python train.py --n_layer=9 --d_model=512 --n_experts=64 --experts_per_token=2 --d_expert=256 --d_shared_expert=0 --activation="swiglu" --moe_layers=[0, 1, 2, 3, 4, 5, 6, 7, 8] --router_score="softmax" --normalize_top_k=true --routed_scale=1.5 --balance_loss=0.000554 --balance_bias=true --init_std_router=0.0211 --lr_router=0.00243 --vocab_size=50257 --norm="rmsnorm" --norm_eps=1e-06 --tie_embeddings=false --optimizer="muon_variant" --lr=0.00468 --beta1=0.95 --grad_clip=1.0 --batch_tokens=262144 --seq_len=1024 --train_tokens=1289000000 --steps=4918 --dataset="wikipedia_en"
Below are experts of layer 4 (counted from 0) of a mixture-of-experts language model. Rows are named router (the router's row for the expert) and show model dimensions 0-63. Each number is 128 + 24 x the weight over its row's rms, rounded and kept within 0 to 255. Numbers have three digits each.
After each expert's rows: a language model's description of what the expert responds to. This comes from a sample of Wikipedia text that the model never trained on.

# expert 47
router:181172132128115142154159140145135136099161121119153119141150142139136128136139111142137133127145162133180115121101114126116119123117093149142153141105139082109147119125151144141101166126165101
What it handles: Nouns for geographic directions, places and categories after the, such as east, north, village, town, area, species, genus.

# expert 38
router:112142106136133136133153131115120107158167143139119116136142115102146099130138153147176115138111144113113119103102089132102086106132162178178160137084124135135130122133152180150107160097132135
What it handles: Final words of institution, military and place names, such as Festival, Society, Regiment, Fusiliers, Poland, after National, Royal or of.

# expert 56
router:141092114142106117083132131140105119127129122163115144143132183125112118146129154178100117095095091111112120141120114112126114108144128138132105112125101120136143122157084122130100142110118165
What it handles: Prepositions after verbs such as released on, moved to, joined, plus ampersands (Johnson & Johnson) and -ing endings like defending.

# expert 10
router:110134140123106173137114151113077114125155158184144177139095111101060136119149118165106145123080088152132147129113115139165145119134114125109103101088099110088127100156129140152152135076155107
What it handles: Main verbs right after was, were, he or to in narrative prose, such as released, arrested, began, died, moved.

# expert 29
router:106173138138180106151133103130156116153108166136108162133113114171132133129075133153133150091142105106115109130123158179124119163140179130148176130091145105128187098113128140123152122168121083
What it handles: Inner and final digits of four-digit years, usually after 19 or 20, in election titles, dates and ranges, such as 2012, 1988, 2008–.

# expert 7
router:165141133176109107155086132112091153140100125087098103133113108148137092130153147185102100078147131151102117132104097114135139161150122093125082127132128135102146130168080086167101113130153148
What it handles: Prepositions following a verb, adjective or noun and before a noun phrase, such as at, under, between, around, similar to.

# expert 16
router:161119153157101134131181169126142176124137067100080081142145124122141112143115124114152155117103171109103160113112127069149111140129094103100114141136115067129085141168125090146149130111097119
What it handles: Colons after infobox field labels (Class:, Hazard statements:), plus as, became, said, possessive 's, and articles after them.

# expert 37
router:114147123117133120083109112106168142128138122127079156115137107136094127153148162113108126095113131140161163103149111146127121150103155138122113156108128152150129131163131140116112107125151134
What it handles: Pipe-plus-newline row ends, separator rows and blank-line breaks in wiki tables, results lists and election tables, before headings.

# expert 54
router:100110146146110137145128149131112154109125157134115093144164118159180149077114116134128150159111129133134125115135154135109083127145125092156117136077140132130096145085116076152133149131149089
What it handles: Pieces of chemical names, LaTeX math and unit abbreviations, such as _{, ^{, kg, mph, -oc- in oxocarbon.

# expert 33
router:132118134136093124148110138154123085080099149147105091152143134125114119133151164158142138154098121118155124157150138130107145088070137145135109101156150113098156090148146129144126140089130146
What it handles: Main verbs and verb stems after a subject, to or which in prose, such as led, caused, commanded, provide, elevates.

# expert 15
router:116100140134084083123147161136121128178109124090115123132143132144139116104150098156149099093152152157097124126108112115119126137142148083094156140131157149185137139150148093148151107164126179
What it handles: Pipes, commas, dashes and parentheses that come right after a person's name in tables and lists, such as Elizabeth Ford |, Currie, and (FRA).

# expert 44
router:165154142106151171159143074107078100138096134116108107159081174105132110101081109116087157095131112148117163131141160123161159147105115104135117116138151145128153130167116115110123119140132135
What it handles: The prepositions of, in, for, and sentence-initial During, After or Following, usually placed before the, his or a.

# expert 13
router:111113120163079089127129102119142193135134168131125097129140140128149135096133086103140073111173151156156119103097092163132164086147113116123114140146137119133132130117153119126161144123134135
What it handles: Wiki heading markers == and === starting a new section after a blank line, plus scattered table and math symbols like $, __.

# expert 27
router:171085121127097105092103122141117148113119101106118157124121151149114111124144076143140086099116135140102116154174158151107147127123135085108153135121123099113154152151181123161096069155178159
What it handles: Dashes, bullets and pipes at the start of a line in infoboxes and lists, as in - Succeeded by:, - OCLC:, and Notable.

# expert 35
router:109119097123167112140136144136121159117153096138085148123132096154077099153139092194178149128118165095105114124116132130075159098163149150091138132130139169103110156141129112105161105139153164
What it handles: Commas ending clauses and linking words such as with, including, has, had, are and were, heading lists or complements, such as notable people include.

# expert 42
router:138153142154123169092096125139089140103127134075129127156167126144171115156143134126135133128158106122073118134111160129107134178142120119108106124132153133113135090172118069130132089114174146
What it handles: Articles and determiners starting a noun phrase, often sentence-initial, such as The, the, this, these, His, A.

# expert 8
router:132136121060123180107098133093100148088138118118116145098112129098120109147142110142125138122126115167117149147128134126129149174171134123069142164130131116143158132121114128158136101155111121
What it handles: Digits, spaces and pipes at the start of table rows or numbered list items, plus sports position codes such as FW, MF, GK.

# expert 11
router:094139091127115139179139120151179131095087132132132126159107172162129144073088105162082079170111098148158108130126129090144107136108102090115098102129139140109094136090124093134105145078101142
What it handles: Single capital letters or first word pieces beginning names, often abbreviated genus initials and name initials, such as S. t., Quercus p-, Edward H., Dr.

# expert 40
router:101125121145116080170107145110130133137173131120119108152140111133132138150124129098116093083122161170129148086085132129123165152168117170142139155164154139130114132136138151125145135157147080
What it handles: Cell-separating pipes, empty cells and semicolons in tables, plus parenthetical annotation words like Note, ISBN, disambiguation, former.

# expert 46
router:097145136118159110090146124126126156108123132127122113098122129120139131139078113168128127161172132144124087115130122078104086131142122110140078072094132144145111146125138136121108151125112130
What it handles: Capitalized first pieces of titles, military units and ordinals after "the", e.g. XIV Panzer Corps, Pope Nicholas V, Royal, 7th.

# expert 14
router:133144104167100175151162107149089145182129091154164095111117108138142126110135151100212149098090104135115145112151091139139137141141116088113144112170142138125141103126138135144162148166127150
What it handles: The words the, his, her, their, its right after prepositions such as of, in, to, at, as in "in the aftermath".

# expert 19
router:124153126170133102114141115109125110121155121124146093137166144117122134128126150090110151113101106125126127102149111129135099129116145127187159124160122112123165115128156126173141130113133136
What it handles: Nationality, place and civic adjectives or names before nouns, such as American, British, local, political, military, state.

# expert 3
router:105098144133119152083134121143146121178119151153145133125111122133112117115156166133120115150165162118110077140168148147138113118116071142128088101125146152165138140097132121146110146129135104
What it handles: First names and surnames of people in running text and lists, often after a comma, by or and, such as William, John, Kelly.

# expert 41
router:155145153047188116166089140093122117115123122104167158126118125121126135126167135113095152166099078145105143116159099139142153140091098106130104162085134115120135109095149138095125126135090143
What it handles: Digits of scores and statistics in sports and results tables, such as curling line scores, goal minutes, strikeouts and Pld counts.

# expert 51
router:089126121112146140120081095127132122146146161139169110089110099130119110162125110090117172120167147130127143123110107108178152123072147052103178142145118121161146156116129119137118091122140110
What it handles: Opening quote marks and first words of titles, award names and headings, such as "American Football", Best Writing, Imperial, Early life.

# expert 23
router:196102132096105134104093155139116109178123114105121101118109099156104140126111134115108119098094119133116141125150122137144169127076168164118145161123106108141141162076093160114127169157112191
What it handles: The lone space token before a number, mainly in table cells and after month names, plus currency signs, such as May 2022, | 60, $.

# expert 34
router:144112112067121151160127149121164110119126147128107204143136119100106127130129119122093143129075093106124098129133135167104116142168121125113156139138119125140071122119136110078152118160090058
What it handles: Later digits of years and numbers in tables and date ranges, plus units like pm, BC, °N, e.g. 1920, 104.

# expert 32
router:163148160150114158132135143104205136122147125128131167115107125133131135123113175124123103137177138059152118128140154107125155094149147164147134132142121150139166124065159165123152129128164090
What it handles: Common nouns after a, the or 's, usually followed by of, such as process, fire, evidence, concept, end.

# expert 12
router:156133140096119141148136138137113099119158113092106096131113102094164138123151126122129173114128143136141131142134128188169102084153137097134132142152134129141127107174083076148143100153149144
What it handles: Digits and pipes in table cells such as route mileposts, track times and vote percentages, and digits in coordinates, areas and street numbers.

# expert 26
router:116148142104187084115150138126114125108111121149108156133143111129119104149129131098129134149125133138111110135100139111112141149106120135139100124128097164120090086089101132105137101143110142
What it handles: Short inner word pieces such as re, ra, rus in words like increasing and embraces, and year digits after an opening parenthesis.

# expert 21
router:129085134078092108110125112124171112186147159125166125095107152097120121089159163116109135125131136116113074133157112135160103122146125141131090145152156135167112133105136147085128176125108137
What it handles: Surnames, club names and country codes inside sports and results tables, such as Woodbridge (AUS), Melling Racing, Birmingham Barons, ITA.

# expert 48
router:093138105134121091132159138111154162127074147140124129172138159128136161177138118097165113143150126160132124151139105147141153162144168139160132099129101139141074135133134129113154121136127070
What it handles: Commas inside dates and place pairs, such as "April 28, 2020" and "Hattiesburg, Mississippi", plus month names and list-joining and.

# expert 31
router:083114161116149135120122101125163076143125159150136147127147117129117143087128149110157112092154103129136110124124162166121057130145129151107138112127129112107092129131103133101119140109134098
What it handles: Letters and accented characters inside European, especially German or French, surnames and place names, such as ö, z, č in Lüdecke, Vézère.

# expert 50
router:121137079148109130140150158123132145131158108099154117159124151122111111162142118162108125136148115144109115143095136102148131110161116124118163175106098130092144123155130089161119091192151110
What it handles: Pipes opening a new table row and dashes opening list items after a line break, also by, as, renamed, attended in short credits.

# expert 17
router:132097123131118145135147165110130089131149140135147120093173141130129103141138162127119124116148163090129100138147146131134138091124136145147155133117100101136126108086169117116126149100143102
What it handles: Nouns for family members, occupations and roles, usually after his, her or a, such as father, wife, married, cousin, cyclist, professor.

# expert 4
router:165126149113109114139078132138142129135170189145113136119110132128096129124146067117138141124127114168123145145123105097148092172165122149169153132128140120112136111123127178157080123129114127
What it handles: Leading space or first digit of numbers in sports standings and election tables, after a pipe, e.g. goals, vote counts, 2–0.

# expert 45
router:183096136125136121139146136151113136136149162101146168122141108123085178119086107198124098134108104107130128100115106166113122153126148114088100158143102145096160137155157123145137114113097140
What it handles: Pipe and semicolon separators after numbers or dates inside stats tables, such as Apps | Goals, 5,849 |, and 22–29 Oct 2007 |.

# expert 49
router:132116092082145138111118135110131112144091107159136170101123125121143151139160154130101086126134119120129142144118173129137150149136129133105121156101127144094133118088131125117143137196090148
What it handles: Day-of-month numbers after month names, scores and time digits in tables, such as October 25, 6–1, +6:29.

# expert 53
router:080145137089113104126103096109117105172095137137118128135142114101128123125147100152137119116134133149131173152108096106141172126121150080102136096146101104127133171141068115108130123116138168
What it handles: Words inside titles of films, songs and plays, and sentence- or heading-initial prepositions, such as A Man Called Otto, As You Like It, See also, On.

# expert 57
router:133134109131121142160119119120160089119136068138099117149154138144124113131120070125110118161088126155147138150127129114130091120150119157138122158159129141159103180084107125136094112183105131
What it handles: Word pieces in Thai, Cyrillic, Greek and Japanese names, plus Latin taxon endings and "is" or "was" after a bio name.

# expert 61
router:116152156107147131142125154159178167121151131128134150124130133126133128136165130137153172143108137121118132125124120133113151129136110184115183128127123140152143145080149147096132151094158110
What it handles: Pronouns and relative who starting clauses in biographies, such as he, she, it, plus nouns after his like career.

# expert 58
router:133154162166145142118135112133122133117114115136111094136127144107140164188124116135134134111126139148113084145140118136109170159161141149127128103111090122105121129167075124156095109075084160
What it handles: Conjunctions joining phrases or clauses, mostly and, plus or, but, although, while, and some clause-joining commas.

# expert 36
router:132147142165195158076136108155115125105114150122146089133133146155166156132137148120144115079168110145086144145111116109076159146137148143098106110105163143154161101167101116107150070095150100
What it handles: Conjunctions, relative words and clause-opening commas that start a new clause, such as that, when, which, until, because, However.

# expert 60
router:164140122101133134136121132137163122136123108092138125135117142096148149110159152121172176156136136130114119139103155160151152122148112082183123154127140086093150104157128108190144125154098137
What it handles: Number words and digits of counts, ages, sizes and years in running text, such as ten, two, 38, plus well and known.

# expert 6
router:151134132161126122146142128088153129112137151112135123118150099148137102109154183103111096120132137085187093109122168121086118103128150170170164144101135132140177163070142145144107171101150086
What it handles: Head nouns and suffixes naming fields, systems or practices, often after of or an adjective, such as systems, -ism, technology, nursing.

# expert 18
router:119109142105120138105092086143184119176119136099107152140099094164163155147067110114105136163090137080139141123125186105150152128126174117088132131135167105122111142138100116107109109126108149
What it handles: Final digits of years, heights, weights and coordinates in infobox-style lists, e.g. 6 in "6 ft 6 in", 1 in 1691, plus °, ′, sq.

# expert 55
router:136093095121115150115125108152122121164135154137106103140112079151110108123139156128136135149164135139101099114120122105118080162113102169151163127097168131153105142135089133088111095105097108
What it handles: Final pieces of non-European personal and place names, such as -ić, -uk, -ong, -ini, in lists and tables.

# expert 43
router:132137118105108148114111147158143083140084105137151127083093124153107137107081133130106149087101109100133128150126158119109146178121129119131094189073125137135111129102155138125105143188130157
What it handles: Digits inside four-digit years, especially the 9 in 19xx after 1, in birth dates and historical dates, plus ordinal centuries.

# expert 52
router:112094138084108107124119061099136105142110151142131104130183137135069090151143137135110119086138150101142119115124154134121145126123104145141126099128120092180137136070149164106094154135146126
What it handles: Names of media outlets, labels, platforms and performers in entertainment articles, e.g. Billboard, Nintendo, Rotten Tomatoes, Entertainment Weekly.

# expert 59
router:102122135079106123101160140149128110143137087139151140138148131122160137128138087103121112139142143111133175171150095120072119111162177113115112112135096137120081156107097133160135091095117149
What it handles: Opening parentheses, en dashes, hyphens, slashes and math subscripts, typically after numbers or names, such as Party (, 1883-1968, 1–2.

# expert 24
router:149151112109157116130140117134138144178131137126146140141084151128131114104103148112171140134158141103148107115140109144170094100127141137163086155155133105151156128150067127157155123159128119
What it handles: Place-name words and the commas between town and state, after in, of or at, such as New, London, County, "Plainfield, Indiana".

# expert 20
router:117126080105148122136133077101142110114119100138070130121121157106110110118155164138139111131135123096116115122104150122143068107126143141165127096071138123160141116156107108153143140132147124
What it handles: Sentence-ending periods before a blank line or section heading, and capital or digit pieces inside aircraft and model codes such as PV-1 and KV-107.

# expert 39
router:101129147149135104167098120115121122099112161139153128075143106144132102166145142118100083142150170115180180130129156128169160096131098124133159141137094117146172138066149150092128145144134088
What it handles: Nouns in music and chart contexts or headings, such as top, vocals, bass, Albums, List, number, plus pieces inside titles.

# expert 25
router:105124126139148151107161157170101114090081153171137101105123168111166159126063142089122093151118097154122158141146122134112138120086131147112113085155105143138143106154136120110165124128129126
What it handles: First fragments of lowercase words and possessives its or their, such as sh-ady, co-efficients, re-, pre-.

# expert 28
router:159093078150094152137067110123130129129156102129139115129126088157114163112099143142159144104169137121119124164104124137151140118114164090156158122154127152107143082135155143118175102122108130
What it handles: Articles and the size, quantity or quality adjectives following them, e.g. a, large, several, own, significant, vast, well-developed.

# expert 22
router:117109116071161130117153096126143129105101127125155171073101152120143127104074130132163116193176099134141121113156105136123102141091095132147128112129128157080098120142092129100106147097100135
What it handles: Opening or middle pieces of non-English proper names in tables and lists, e.g. Al-Hilal, Thai script, Slavic and Spanish names.

# expert 9
router:116102103124122130148145109155097111091083151142119141092150149116120097100093115134131116135143127091136129112137148112114193146114100117101129115152119138131115112071133135094131139090118103
What it handles: Opening fragments of rare names and words split into pieces, often surnames in credits or tables, such as Ty-g-ner, Wa-its, Com-bs.